{"n_experts": 64, "experts_per_token": 8, "d_shared_expert": 64, "balance_loss": 0.00123, "router_cosine_scale": 14.0, "lr_router": 0.000824, "norm": "rmsnorm", "tie_embeddings": true, "beta2": 0.95, "batch_tokens": 32768, "dataset": "wikipedia_en"}
Below are experts of layer 15 (counted from 0) of a mixture-of-experts language model. Rows are named router (the router's row for the expert), up (a neuron's input weights, with its number) and show model dimensions 128-255. Each number is 128 + 32 x the weight over its row's rms, rounded and kept within 0 to 255. Numbers have three digits each.
After each expert's rows: a language model's description of what the expert responds to. This comes from a sample of Wikipedia text that the model never trained on.

# expert 47
router:125145108079095133129106163193157100156169144193063094116151133104132167156132075147110154134139149089114093088114115204173164125160169103160126063128098154092087120111077114086170051155111153127137188139059134181147086166157136119114124130155129127182126152091171076106105067133131123158109180151123156157134129065133176231103114137104122064146173073190182131109192111148173068098062
up0:146147118116126145124116183134116158069225121123122100105120154161132110172148141127109170099195130120111088135153100158115158153089129159173184110116138151128107122118139132073137168162113100128130105078109128113144043100123158162105080142159162160168157186110122084115180098161046161187110116130144188138066094115191100178103129134126133087115122188195148137108192104122117110134095
up1:064182143124110098157158130164168129170047141143144121158131105118192104150064060123143158114104121052102063106165050145081134105132090162162119128195147069105091165177143147111188118140098178048116109138106121106123121167139099109065138170144133134121138140188112120120116119090100123176093191159141119079138149097110133081184087092148126163093116147141124107076158056163158107140123
up2:163117172127101177160175164141124139127136163125153078159117137167180091120140083124079161085134171084102113115107129160070071087122105063136091122161172154043141084139100094126123113136118147088183125125127070172178080133098133135118141101132158178116102197156155121119092128131112145192117160115099141108135104094121168164115107092165101097098161118113159114180164157147132108129165
up3:138109113116137109184097113174087177114132113172073115095073108117161136077137160112054090118113115106121154106104086139125088155159086134150144108105063121143104163173094124130172098124133154141132075100065137092083088124165166116151099133156037104147140146102145137179123112198106154128162135171170133136116130125127197110115129138134139090151112019068164155134142142168205145145059
up4:115144205164119110152183095125177095133178116127129158084125107112157152111173091125136141122086064107088110132128131121111152158202124161150116133158138094145147135128105173157180126155080119098095108161137090122098096148192128113080143103085121127102092093112144121104132146099125101071134103097065189125164135169174121103194077132175081137147195120100141131143104122113160093171038
up5:183133156119103178179158082187129138133106107149130165089142178136118144203135157176105092083140113106080132099157142129103136070131167099195142090178120140112135199137080171096052121109125121138174117185096113138211137139121144132080161125137158153115139043094161105147061107104129107109123095088081144139101084132127100156118185137182100121149112098094151090094065117158123082088084
up6:152100134134080141104067210119100122138182124152104062083075160117117122099129103126105168180068082133063139112095136111224155175100130074148144126112131155068109112100105082126190078149102154146135103129101118177104096125151158133134107116157140159184159163059150126115157079180138178157114128165124155153095173093134074195116134153117183091100184124116153132095157101078186113141085
up7:151092102119127172134163156117089077128141065168076130160086076136122146113110137140190206088165161140093104070162154157150139096112141109133077102113110161103080126128160131110144067099092129143148152078094193122107158196144086119178182172097127093111068130098191153151126133213136180093122079162103120119121110145158111118121136146132106124092124104161195086099134150132175146046128
Description: First piece of a word or name, usually a prefix or capital letter: Re, E, De, con, inter; Reform, Evan, Collins.

# expert 48
router:131118139077135094154140131204154107159116141139103092143148139175159137064138111184088155128117162107133166137127121163124117136147186118112131062114098144120092075151119108113172119133095102150119175091058122155091092127180118123169121104145109102167103128066119081073179131176104125147097132145154118095132134050158148164085148123099098163173157079158142080159153110078128063124107
up0:138097117148092092115106144150111138134124111132121139148119113172133117146139092157088146169142128079143115154141090142145130125125116141114107090068129096140101105155122083094059095126141099143057100090139126128123147128160152093120182083070159121130040165153115156138129101163070139155140126202099123146160163148125083082125127167104150143083136123158094091114173126150055161104138
up1:118104146102129124103106150154102132169143140116092036117128112138148135147094105162137172116134142082115112107091065121085095162141149145148105123152146100143114087165111087172146147111125145116104076148129105121059123137169106138167163078128142079139135118065077117083208070135159135151122110099103165092149098126153122170109125124091157130119163084113147087086149116153107142153105
up2:122049097108117107177125169135170197134126160091124100159096099145089148124097171132154125147113162170131143129150097127096164104135161184178167126114125173151083138156119106138087109134142152139127143059112051137089068109163138097128149110177110108139159097057105123080142144120094142212075096114157085155156145154117118068114065098141111178130122121099110176120205162095107111129115
up3:073087134108128158112109110109119112093169172179132099180209125139147136108123130141161119161100140096102149151086155106174097136170144123139143117148119093060115129146124119161139130124139093144099169152145078105089142122146176112105126118134162129149123127087141184125141087129170144141053090086206088154164162095135127177142158143126139082170132085074158105154188165155140100142097
up4:141147151111124098147175121131130126161125191095129083090138107166056097111151094126138133109120139134070110120148077149081062115084123111124112100124143152099098117164142136144144091139080092121162132069102142144116085116180085142141167130098057115140119158066091115106129108126123131122199083148109131149102141136068192110148133151103156130155070045094083082135116175089129099104095
up5:125132071100156108119155125130170078132166118087118089062119091116147107096127123133158132095109144089155156159118149141108168145135131106087141161153170115152145054183142139154146151162080110148128143129087170143105070067228082127131173114108184122115180147098160078147104126048109190132142076130121150090186139144172097219136208123165145119193149096156128102150097160077165072153131
up6:108151162136134155172083176145125109122146105223108137126126117069183150044128130158136149100141082105111128078067134112112109103117161144103145095093166114105133148100111110118156136103091112151126188163081172081122092177143112124151182122126123086120157200122111142114210125096153138074167119139164130141173158121078080148150183098119173167087105155081143086111118162075163078183107
up7:098122056121128141135144124116105105174114124142122107175115112132153105126113115170118117130112161078144157136135144196168103170125158121131121115167148113117093058167098162134123087111132098112101111075150162092138126163122154146088098123112060115098132154131148151080125104124190142121137128151112115132132145097109108095120151129109153133114117077148104130127178176118147129120120
Description: Nationality adjectives and proper nouns like American, German, British, U.S., plus line breaks and table pipes in election results.

# expert 21
router:110151129059064070102102142197166110162125178152048084113179143104178105149102086145142146145116149133136138130100079121093127178119199119173139095076122163107106159108086116155157116145115178145138192082057138164107140079150115112131158122149111172117150137093153118039134168086161095179123152135090180090138135108089118163088137090122145135138127100160147073140147102128163111116091
up0:164193177123165104079182103171112127147113158071108153081113108126072098102168159118157116102110112102111184128203143135094106086091146150155187126075113088109109142093076152145074082113085134142123156105100110131090166110143117084153154113118110182104134169089134095127162110129109126131098105131123216081158108158095072076143098136130113183111108120106159096141110119123103118139055
up1:174148125106104130127130104136106083092090076120112118098199177073184149081120093166126120187111154095084197074122122142142136105137132174159091163066076106121062107156140171122099131136147125109165087124114096117107114135145115192131188071139112137131173146091096126116176137110157124191092142126113160157182174110109189160169105103131200122167098110125120125117087087121203141175105
up2:153113055160116123071110169127105203150121169171116080097129122186146147162109116104166182175193126126137085134106103124138103139113118135141150140113159138113131124107117138132126122127139157137108153097127114097057073117091099165144133134110078125102144093068061126104148178119095104161255195106068142167164081125103077126152158113145122135151132175163090109150156074130137127149141
up3:163089139085140149073170112150100122165121121163158164093119189153110137129131172145084124184080145098166176137154178166081136161122125123222168139087084135147155138165109187139154119172102132135179155074120090078157149153149185119130162147162135159101171173091157128108136121082148064123118101082083165144137150138139133147159138149090155068106130064127098107122129115151111166100113
up4:199101075135152128137122086141057147070064065103111078120100127135079102152127115121155118159051115128086193105122100138095149145190162204143118110123095162132161105106125159158139144140097128166115140141080129117132055120173021057135162141163107130162123178126111126157122147162142122133157126092147131127132116128134137136135135166081187186089150075132181111151130166119100138137084
up5:147190142147141083119143207138140157166173168125120162181075117088106169154119146094111124136136112114166142078120124115078141093153155071130144187127144158143107127161135149112162141150120166134130157128162051150104146130134093136107129058126146141085186037129145095134133058107142115086183088090104120110150093118082107121146159137188148168114116128111164132072125132164082075128107
up6:124082126102109164182132134152085153132102102143112089156223166109226138097145150173132149128097117118141153086095128142141125135115118157214061150121157119174138128147125166153093114152167133123095115090130103081107065151072080164113161115150138141140174148175130149179128169149168150101115146137067187148123094125099170146109139092150182099145145071141150132169103081140171131124136
up7:182111083067100126131150119113075118134113083076096117097121143142160071141139127169090086153159108200160138117116131110185160173157135085121139133122124159102078145174125152080146156133147154101130125111100152190143161096163133128181145109134117163073127094114146125070197183204165146097098151156147132227181106135112122121140139136090141017117127148113143108098132126108106117130117
Description: Word stems cut before endings like -ed, -ation, -ing (disp-ute, bapt-ized, design-ation, exp-ansions), and decade-year prefixes like 198, (201.

# expert 34
router:148144119092107104133105129163116123143123125140042126139110171159150141147164140107156177162125104125121131114125139193167112132167180118176111093085109150151156155127084096096130096085128137189117200108053139180136112133195143116146130113136190141152120098103149092065089139167117138115146099166156096179120110101145127138088155128125160097104168113183139129117141105141160143122090
up0:139097139109087129146167132130130123129110139110108098139122177168170150134159111120174159056090094118109129124128153106127142110170137083097135153094150086148125198067136074106115146075145122186093155155054091116113130101130113104177162069116190070136131122129128132140165119156146133144057122184111124124076145112134097153183215120130148089132107159130107136120145147115103155114096
up1:228090064110132125118118126127105149142080117182109052131078206164179087121140152123174153202166146112113148143109146167176143196186096145122125120133088080116215149089104110105119137143117142184122142100080155130141136121148117124111133101088176095116161145081134161064111145133088140158098119154164073071132181117136137124092106125158085156097147066130140129156138116159128133150138
up2:153149107112122155094141125141118174084101101140100090133182178092141162126156124127120117131126157184123127162129141144159119156095153150127176064123093119150145113121096137082091169148103113151128156136132098103135146196140186123134108125117125122084147101140115110117105095148140117114156097170124080213169128107111133140088108130103122076150141120134178153091174093153131156215114
up3:189137145134102127172125190108123132127091149184096180184167139098153153167173109182117103092139115115067082116139117142142163102118086144182097152168170154165169132141135199163095092163154162149123140146119150185216096083105109138126112105176107170105120125108100098105133154104100110146179138118156108116135150167164150151114092079119147088150228122181118144088102117105087130094138
up4:175124121117093124127122127122164124168134071141112115136116172056175089060096103141140127216141169140120159168105079144132109169143133068178098080073136140132155113121165066137096089077165107156134136069108125143047104109165156077103102091122112160112162107140135153078098075132146100208131130104150082162110195126123110083120138152112151135071145180151159087120141112093108091152095
up5:136202151105115114164098161147168138118112087112091105128135139147081142127117184114142164120118135165124136160150139093151139130133142127095125104091114075115123177136155145170115111087090131141194154125130101113093146131151094124132141102162129133197193063127162084153142156152121113172159105142148169167128152080104119089119165154144081046124124099232117112121128096188152123178088
up6:139131075095144154150161163115117104154099147159089098162137113166157151150093092161174134115120113095170103126162136142129115128133167123148128144084155119177185102193124127117102064138109134156136135173081108119184074112070152075142159106078167123075103057122087120116144105100112083136133091086127117204116161131133143101200162077113149131086107093157104127137156115163116093097125
up7:174093092116179116103115114151116111128138105112037131143120165171185120093079154126130157215089101108115085139065141165152154194155115119137119098107072139107157132071088091180148123136100137144103113126065177109134170168093139089130124149133177148149188148184171100090121108139150070186141154169130118123150125101130145119101168161167143120076133106088150110081149098126171126171114
Description: First letter or piece of proper names in table cells and lists, such as Pre in Prešov, Ag in Agnieszka, M in Majed, plus coordinate numbers.

# expert 62
router:132116153099101055087157123185148105134108158144062140164129170141181147123087116142120172163091176171107116153092107150059143142158175125150088108107112159109120122092038093125167117154120200128163228070085133212078127122175059096130152107087108088111113140116175096065122127142119147143134155146104176103163161123130103113128120152091121122152143089131155096088152102113155092136068
up0:195108136140165129124174168127127149035112113089115152115133086145136138078125126136083117114136150176078088157191141179118083086136156188138140135127141131134112115146109127147142127109155191178151155093123134162145154110179107103127157113147163092113100137082103120147106171152147191112140114117043125154144223091134089164163078126091094124180172118140091184107109110135094118155115
up1:107093141144086120068135142105092140096103168128145073136109143155132127125155158134166066105145114137111146139122059137165146100115145169095165135125145141107135124105045146126142150136124132118125152101123070128078158131145106141089192109100115050130155087130124086158137150126135113118164105083138162124098163173140132074057085156102102091150138086148066065117168126186148081097100
up2:116109169119094101062130125113084043097148100082140109078135076109130160118119102123126152115143109084142101129169154105097117138168094118169136087118173105112081164159120123134074129181106171148124204177095076135100081118155121058148142093144061129100142155174139123137147076084116137118165074161099157124171220116103149131154123116069141141195163137118093138087145091079163118199103
up3:123107140103103115090165085154110124151131164093126147146146166093127160148121150120115179150088136156076180068096119071086152186095192139109107139133113152156160139120121077132199181122151138101167117124081143175072150139167127171135128140123169071145120146151135192094082157210132136165114034109084135129126139132135138114158111173094165101151108105170124128147107125077153093119076
up4:121081151082165106131130150152079104177160120135118098133129091104101118105153046055099099181113229137061147141137167110148119080196120078160118159172121140067130179140117116144162153148150125079157182104100115193088121149170098185085176111092132078088118160111116140118115102144124158187148082122082148176191169080127092145122101128147150112224136071082142089112115127112081114170101
up5:095138132132124134113196109119129137132105196105163056149179187095086178142143100100121141129135163152093146129119122105081172061149107072161099108086117105103171199131124179116134099125129124090095178105144098110152106129125124101156117129110093123123165146127130101143078118110177115145052128127132112221141129094132156050109094103053117179174199143147145139056139095134100147142115
up6:122140099112166137084115123152216125149092123170112145099077106117099132106085111130155125141097190138205168159081065112136124097141120161118085125071179137121072095079100122091155093135124158157077149139163020098064060120135106104089140086136114078096114184123090132162151105113085124176103116118129184113177167176121092150132094120090121128114060150123117141150160167142172106142147
up7:119126199097169109155135116139099128160128112124082135153141137151170093146150124151139197085146132100094128121153112143070115146134154115167140080108123124116105118076091105143163141175133167084217185102148077170044115134145146169123105119082080130150172145161139099133153055127155155136173067052076186096153163110136102163159146184156195160151107076105114116151131077089169080151133
Description: Opening pieces of longer words followed by suffixes, especially sp, def, comp, pl, as in -sp-onsored, sub-sp-ace, play-w-right.

# expert 50
router:157156159053113093148111096193088147097155169161023078095127090130148146079161110095099169109099148101084183075102126172121157106180141172133112099109137109154115126142098127111147112083114188188123148085087117110121065108236147114113119171147158153105110130126173086122133134149161155189139101197074134171145110100152106125116177130078177095133096072134159074093166119124135126086103
up0:115135110154069104121133073150105125191120176143125163105105148160144168082152135090099157115094170078164199105094142099100150184141122201098128119107134114143140141142124134161132116075090151167109162115123072144091121110187082094119169168137141174123153137111093178086119102118152103149161051179155118143184130119116121092128102131165167122157144067144098073144122124120153138162086
up1:166159092101125125124099158147116096171167114154094066119103064114107077157119122173124145077198126151057178113044078145107143106118143119161126100161160132086161118197117159102172119123139113179131161122092064111098105124142109139128170112102124092100133156119215088178115155063067090182158065161138171131091154114115154122142139120061143071103105087123138120128076147126115136134129
up2:131192160127125114171178157140101148032128128174056099157126096101076129059076141142118137122122136109074131099099120179125170140132111109183146140139178102142107070130071115097122130092086162099106110132062133109138081134157134123171128160134111186148151147124156097115189150113123107157150114088139177127114080100195168146128083151092167145128139101200142114099129083094123105161101
up3:124187187106137134147130126141161058138070187180132122099091143124153080093139131132170140076089173109107153083099087054094181084100150136076119080143153105197117151153122162141107135122064096192075140130139161074124073121116181185114168120099102144096172093075135099139104074107159155164158170132107134171088114107111162126089143132135224106061133140172120131130084189086092096097122
up4:130170116114066122106142167177114181169134178145091077099126141108173103111122049142081140104092100188083131128095100121084136089116162135123083146136163087094080147135115128162145108159097194060123112092082144103068133137206071088050115121092179110121104145091115116097136178093118130135064159109176122121153155153119089133128128098131159092083084113129108143080138167142192128135123
up5:115115140118115143150075156126109139107106133119169134106097111122183182134132060120120177147103201139105160099149149154171101181156091145141148081088120093140115154128090117145188063117112151061128140085113167122137116143148140144078126113077128103067087107102184158121141145094187147170138084156166110133152090132115121121189133163095210116148174070145169094113185119164122139063097
up6:128151115079141173077118122109089093146156202133145162121123100129164191063177135161109113095157123110120158150163116109139177120124061155149109104132096130097094088138116157135148114100143121120116136108104182106125148144143169152124198131104101170112126112139229038157204100159159097128158182162105101162088178132142118166189123132186177124169120118145145129129128103130167120058114
up7:147139140098076121155156050131101130157065168131113144141119102152117129135168125131125109086135136115066184122120117160142129152155134115185139193127126105099174134140160066105112115088133127154135131108099097136073104185177137134109139158125185130099045181123183134109135122170142134140130110154085116157211124121120118176151169175070118121074112154100124103156168030125145183130077
Description: Decimal digit pieces in numeric tables and coordinates (.4, .0), plus single consonants inside Spanish or foreign surnames: Ove-j-ero, Fos-c-a.

# expert 28
router:123120145091136088139158132170100158108150184146061119134144170181134121113124117131107205118156139167104132095115107164136082074186165143156147094070112147118102128138095168096137063133126176180132198085091112111163140075122127084116166133177143088117108102153208029048163112155126106177144157158084164108150104120117086140097157093079147108145151127149127062171088093137121060101105
up0:083103143117150153163152124123136150110146146181132115130096112153100079164118094108132187114097097130112140087120131147176151131135127115151137100154043135191166185133133152117112075131097080132131198124145165116138114155165100112173117156116161154116140124029165127091104062111166088160059126122145094229152137096169107119110121164060106048093160119156108088094135074131194117146150
up1:181107174129097117110144170102175151137102186151150049156157133155112097106108150143105160139149106117121149120117061143112098106196125126116104113086156099095147106096152141079219148184129143098071156150101071094109118100102112110109115121129150108164113128155125026143152086122141111126123126130169117107160125162107141139149153096124113136085156110170153081179119000115098142200193
up2:136151163121130095119177088118105111129126158208073046113160148115198143163124162158169152146130099088120088114167122093111142145080170089088121107133152191054163115084082200131164156184120196129095097088085155152094180152106169090122148135181071131072148133106126152087164152098130118064123114125092134087086117099146147109124108150067105162114199057113121152154128134149172145143109
up3:109187124100085117130211156111087141116067173135119095129113164156080071065121123112167184127073154104155130161160084137147110100137138061181136122099132098131146119122133094194181069152048121137148170116091121095180120087095174187096141101120163104153134166112127033085158090118128086129116163155106126056122125115085107155105129059101125102148126148148112088134151122106112097149070
up4:149104138117067075132104147146148149116164139138076106128136124161092115101126097144111147145141116165069115103103129173156106115178097177128158105065048200179117121150124161144124128138164129128110173106135115108121075086115061081146189103138137130139086074142096086072125093140128103151123151125085205093198118143139105119128158108088127112139151107141099100073134071067131163114105
up5:145132147126172155146094128161135140091133166165092086153070113158172133148122169172139172171099123197093155151157153171083147120159090181088101116153110120119121141114154116134204157099120165076083121119120115111134112127117085123153180127197119144111109157207124113152164138133118069127070162191125119151181188118084145125121151048115201150102123141149158116132130163073133096147112
up6:092141185125165133119118124135076083113149189125143165118127187179129161096057164124106118139125174128073147149112079154184090131120145164135161063150114085103117089119133129097119139124083167153068147128133110109165087112130135112086150153129109084125182133166089099148120082078141109124152147093149151117111163137091120055159110136109148147135165121113192077164110068132110132114098
up7:138113096142171141110198148136127141162108176148117113124151168146100121140108171129091143172110122113133124157079118076159063154122143089053186152137208158098162168092087135135085074127097139045180156103119108118159135059104088139138117122109115094106108141159150117091131123121092156114115159150111147050121140170110124081077118095111131153095069145170128079127091125190148118167097
Description: Word pieces inside Indian, Arabic and Persian names and film titles, such as Kum in Kumar, al in Kamal, Sh, Kh, Bh.

# expert 55
router:082132087101105124133115113212092150135150126163078146116136145183144097121172129089158168136151138127103142123101130142144134131168135201144107099053109138160137115140078101124180086059161199151146157093021150137105075062166139110136137116117132108107124057062154086078123116133192147146153158191136145127157113110170146102104148103131124120138153148138182110089187146144139094126074
up0:112112100062151185102058149134071124148072090185115106139086164121127142139101127110111145137210199139100093198105082123105164125161133109120112135133184146107133122157115190156177110101129178151089076101147145108100102086114162075148091156175083113129097149099160113098171121081155116123104127149110096103132154139155117127157143121149126188139147149132145101089085108083113126154119
up1:126128105142168138160131091119114127118172142128155132115097135184143104098180051098155137095144116146105169199116148161153154110132107177196120138089095111148146100110116169193112108068133164132136143110091079113120147142142130146140155140175166103063128091141158138126114092158147152116127141154107080165169111149150147105100162086167102073099177116128142138108117080118142096080059
up2:128180121119142066119178099140134154136119092127130086121117162127106132162125120171148122180155204082151170154148123122210154160159120203110070124123146116127100095141123128096115128097119086122200094092106137130115099063135141106089100138110125128050186116102156070127167172123139104167124129118162121115207133127133160054136138149122098165165160150090128114156229152109172119147140
up3:117114102129087109161086181136089112098127117115144136120128063123142140087144084121119136172128106160039080080132113133118159154184115122140104157143133159140143144184127128170122105138123136122145132100152133130089100127107162156126193109127212119129161109109074127155129110083048098125113102106112077159139161079169157130133171207057169177096128162164168133125106131140170083070117
up4:123199158099121117151155118140126124159144113114137100141127160182126052138138170130116125138094171141180129120100112187120102085122081177154103096105135119125187073119124139156149133130105158115131133115111067101158102111072119128140152101106122119125142101127102105087125062096172175179124067098105168199126096118124111050065163145114109112165130155173193097134132083132103097144102
up5:120088123154150107107128111156105101187091063182137114114181133169125146170140120080095095099111141049133078016089166055107123147133108131115085133082151152072156140068134132155182130084104175084111164137092119120075083127129124128113151107124098131108157148135141104181109134081162128080091124143143116073172163096137123125125169126118172146148096102140150131135136180090111081115023
up6:097095110113133143132089100185064124161168143134120128076163101117121145046131107069047187108184117108163150142121171104051081125144120154184114141106119074148141114154098120114150125130147136147121100104086150098070077121121137127147103153086160129106112107111102084151158169136188108097086083157092143100136156114131101136086158120111127145137155132101204073128100138125101087131078
up7:113101129117119104133151166140090099099110115095093131146121104189140103126159138126114154086136119074084090058133123142064187108138151153116184113117078159168145069089073180114143172157127156123149132118087178108130159138110081133129122184106165171139133113118126133119139211124158108176102152140090137093120124092129120194114128127123129135152111121126152114144131087137102093156120
Description: Words and accented bytes in French, German and other European titles and names, such as des, en, zur, Instit(ut), ä.

# expert 54
router:145106075064126134105115126181085106165134116123056094113145138130175138086157134117131166160189157166120132117045159208135105144132160132163120092072132183141130116130078087106150062109165149131134198096085119122063115130151118108141139145088091122113126161139178078077077093172087134169090148148100134103074125110126154077108176126140149147148118131089178079115160070164145082145093
up0:113154116129160128149108151138126140162065065151088123157199120127131104122097105187116128170125100057138096143157145144175126151105155166105130133101089151177138073154123191138140096107122137160110116122139146129131102132123074179089135178134039159151118132154144132157161133160155109131141180134050138112103118121149186074101168105133154115181098071151077115099174089137116128182113
up1:106083134090132127158055110139133132162143166105149085108099139126165129137145164129177097199139145179124139086131181184137085156123125065164141107107137189102142089124113140234144087097164139051156148111119100148118094163075118098113119094099116126109128201113130068094082079167125121134115120159129149090072178112087121132109143150079141041148150106138097090097143099141130102123097
up2:145165092131152117148077167131107132126192161144118052068101103207165187128081161078136132100184225165136119097100149186111108153133114147063128126153158077117114153135143149120129102058077138103158198093104117123067123154114133085159115089092108163095096158119177125152098149117070202163118142160119165130086127078089095144083152100120126132140110116122164098154093097120187102172106
up3:164043107091169142117136149144124127130164173173109110104118080162111179142136144139086132197143100140129132039127163185159133093117128147092103099104073117156102064070150173120148099130138130192178114142113103101043178164084143159094129108103084098145163136111156129141105153168088164144090123214128116164112138122132111100157141171122203143100113102110202084140164103190139104171147
up4:092101155128060136138116132118110130045149146174125147094169159171138051117168130138106137165130142156155143103089125133150044144113093192153097098073141118143120126148144150139146131114096141104127157112122111139125114080115100119146173121130106129139106063117093095123121125124129177169126052156176042163129166116146078092131094109121099125103167140168116107124151081155140089184059
up5:150136118116129073173094141167079150143122094104081162114144090120131146156170179183121207167167111161117096128100166134123089108108106131148102128096099197102169117124124101204111044146136149127138167102111181115081101133141145102166192117102093079156120122107159136131121109109127144141141103116045111117087122149119132047108154124121174150106150059111175097113130077142058142073131
up6:113113093130157106095188143107099149159132131156090097138064119132184104129117127176133140164157181120143106170179135194151077148113109115170129108115162135114108171086073100108130085151144181136097133120096109087117094130102124118121106193150095152129122127144153066088121079159110115167123152145048144071139141079125154082152134150138160113175120130117078127065161076101107146090079
up7:127098082099149165113099156136094182154092134178127122071125125169128154125165156148095146132177165129091065127072133147091163149147192163101134136104129177137130112109120114187096098129155145141174157114118115136116089152146067147120131130127099119113139094128185125146101083065157107168120094121143122116157151147160172120087146148167181124144140053084084106130116137200109100131147
Description: Latin endings of species and genus names in biology lists, such as glabricoll-is, -idae, -ia, plus taxobox labels like Kingdom:.

# expert 9
router:152142147084148095127167135215117104133159161166092116138108124170130166060151100089121088141147134123105149139099104165140166150161150172143067075112128181114136142190063137115176059096120180100136154104032129105051096089214177107131089089069131110134107138129193098179121122147100126186107137094165128116108165105187156113154178110127170121112109104130135061147157097152135049103115
up0:179094072097109144128091160122084087121157137115089075111083126141201119052145141085148166167086114126092112142148146165126147134173192178104097128097116187110106161139147124124149167121157108140105170094083195157154115138176127135101120092094127084151157168087111097180141149126064137107123099131130118144193134119159125141122153129078125140132130087111161092114117145161159093144113
up1:133133165123137119168137111176115086126078166130134144117120112137138116073143116118129165085168112090093110089140065198087133101120107147142072107148133177119109130154117144097139137137085171084147121093127159133097149136092155110189162137075144133143143120151174161164159108031122088166066118122140139104082087130155094098148168103081060154215133147138172137138143093106153092100117
up2:088132121111147136129144094143123165130162073100115116099114163161117113157100155124186056118152187158099111148102101117119145196119095132147052151141090119042092117152132094124124113133136113098162097068076132153146078110116115096171083192172108090137137100168103152178129120172124052143149181125093119115094119116115139140140119066083152132113160108137148126110166120149154190128171
up3:193068088137140088104139147117108188065162121141126118106202133172107124088127172112123048108103173142142081125164127114101126154129100135131095053144134052101145139186122143155113127086152131143161157112060016106114140122132110116127128069091072139099092119076120090156153063110133143157146109105122122154132160174080128147093159088141090100066135136163093048110146125160118113149130
up4:132060146095163101173154178145115121133114196137123116152153134085108065093116134122097147065202144139177158124139139091109088145161088100158127160141129099136080150090091107140107087154149121116106093059120108120096178113170164142140145116142098178106104156104128148145109136110126185130203084096122133124069116145135104127144124066109125156108093134109094090069097118127128106081180
up5:138103080098094109067080121171082170103167153173131110106134128117180159133132152134147057114094178063117157129121165138133119202131126080114141169145131154082134130123129115063100102148145095097095145131121105147132161128127158094113104127107118141139147155154129078145090104102066109158130124128158144104064115182167116167152114086131202178111175086140079132169166159218148082152159
up6:103177170126088098145100096131101115101124150093118170176108090172186119064137191137164153167141133096079128127173179139091132162107133103125118095151135139156107088153103168102121151096100113103136112096133124110095195112111179113130096123110085186102160136169202132103174067068126093184121093152123186106168156126122159114108150080139148115134133105113139078137163147102122149105145
up7:128177120085090171159148208136062108095105110209108130172121189150204120124142112128067116186114119097102102086106167138103151140122137092165131141127083129150141117123127149124110103116153164133120143148082131128104136124105172132083127097098129123110148148176116143130094101180168124151009196117104112136063130115085181105125188144144151180047101106141142090123144121180148104150140
Description: Adjective and derivational suffixes like -ical, -ial, -ational, -able, possessive pronouns its, his, their, and middle pieces of Thai, Cyrillic and Hebrew words.

# expert 52
router:148155155094134099130101110159111111128122153129056110110145141143160106120135119109157165138094152139039150098139137172142176135155164081116120105095170141114078121094088099088142064099096164172093184067047123222128141114156090083112113071129166131160124132129125104096150108173089155135094132196049149142104136092184102104108148146100153091131164112163163095090168053106140141090114
up0:209130164136106130150148173142157090143053089098129119193171118126139100133097148135114124151126066150087189105110147143136121097111127135158077116085168123135204110130115111067119106158111172149135155138090116160159144099068144188127088152172140092106186133159078149116143054137156139127080068172160138147097175132137118126088080162170177144089115133108123145142115175118085125141175
up1:141141153089099124131093101137131175144080069130115086104150192124048154169170127179137105103114148087124190177144076104100160178188193184123140095074151129129141102137065128083150142112151126135124162109098090087186118119146129075112100138078110108167084116104097098156098106118116161132084099125063161126096127143113118116136086182166209131191171124140160112121108150114134144105167
up2:184125153104126107184099131156156158166109163193119110148113087175136061136068091129060085139129118116102161087103122153120132062122151113170156126165156168078115105098129112064159139130132127178142129121084128193187125190129110085121156149121166142103108109123118099123193076111143139131092176136076105103137184147072105102132118098145142084192153149150130129137084126158131086097113
up3:166168123127095179148157191125157128095143139091157116123130113100077118164121078183124110081078101090104086146098080109144104087149148163096128067141108114129134121111126145112110118135088127156149162125121100139153098128188095158099234098114134119131111160161122094138132129128099109097044182125130163147189100126160044117115095169121162122142185153109129105101147106098170151131136
up4:139193102110139130147160125135081157130175145135053089086106133142164119141092108085080123128089152124102153083143156188142130136150146106117076122055100097129165155084086127112096062144133130133113117097131161095126137148108141160072137109087101124162107146173119094134149129177104077081082075121101152174097153137132154190138149117126128128072190115166111141088179073137076177131144
up5:056136202090091079104066129110156128092151146123139130089193130079120099119137181141085089136070113123084176204124110137099115116160130095130149109128115127153148136161075044107182154162188142143107150104126163160078114104137158084103181086162148124110138085097142119097111060114145145163123130105135185148115125147133083151110098134149124049134141133141124085076131141069092105121144
up6:136091192089116146174124099102152105126093104154088138154111075151185116086106152172109101143134143118101141081103126098120139164150161089101114065180135161120124089102093115165162107149167163131103156108130076135092174106128033066133095076154128026106132111137107158136150127130072172130136094126035096111089134123111095062071133113126125122151129078123088077129148152080113120129093
up7:125161139123147114157094154130156072110136092164106101053131062199124136150120086148112102121123118071154123135117118153190147178146121129147133135066128166116130121076116143144074113192094116109156157087091152188064158139138093083067092128094190103163164120136116135060114110188109144126098131139075193184139130109133116098107131148138173102109146142112135156141155087143130155099077
Description: Number words and quantifiers after the, a or and, such as two, three, four, some, most, many, each, including Four in Fourteenth.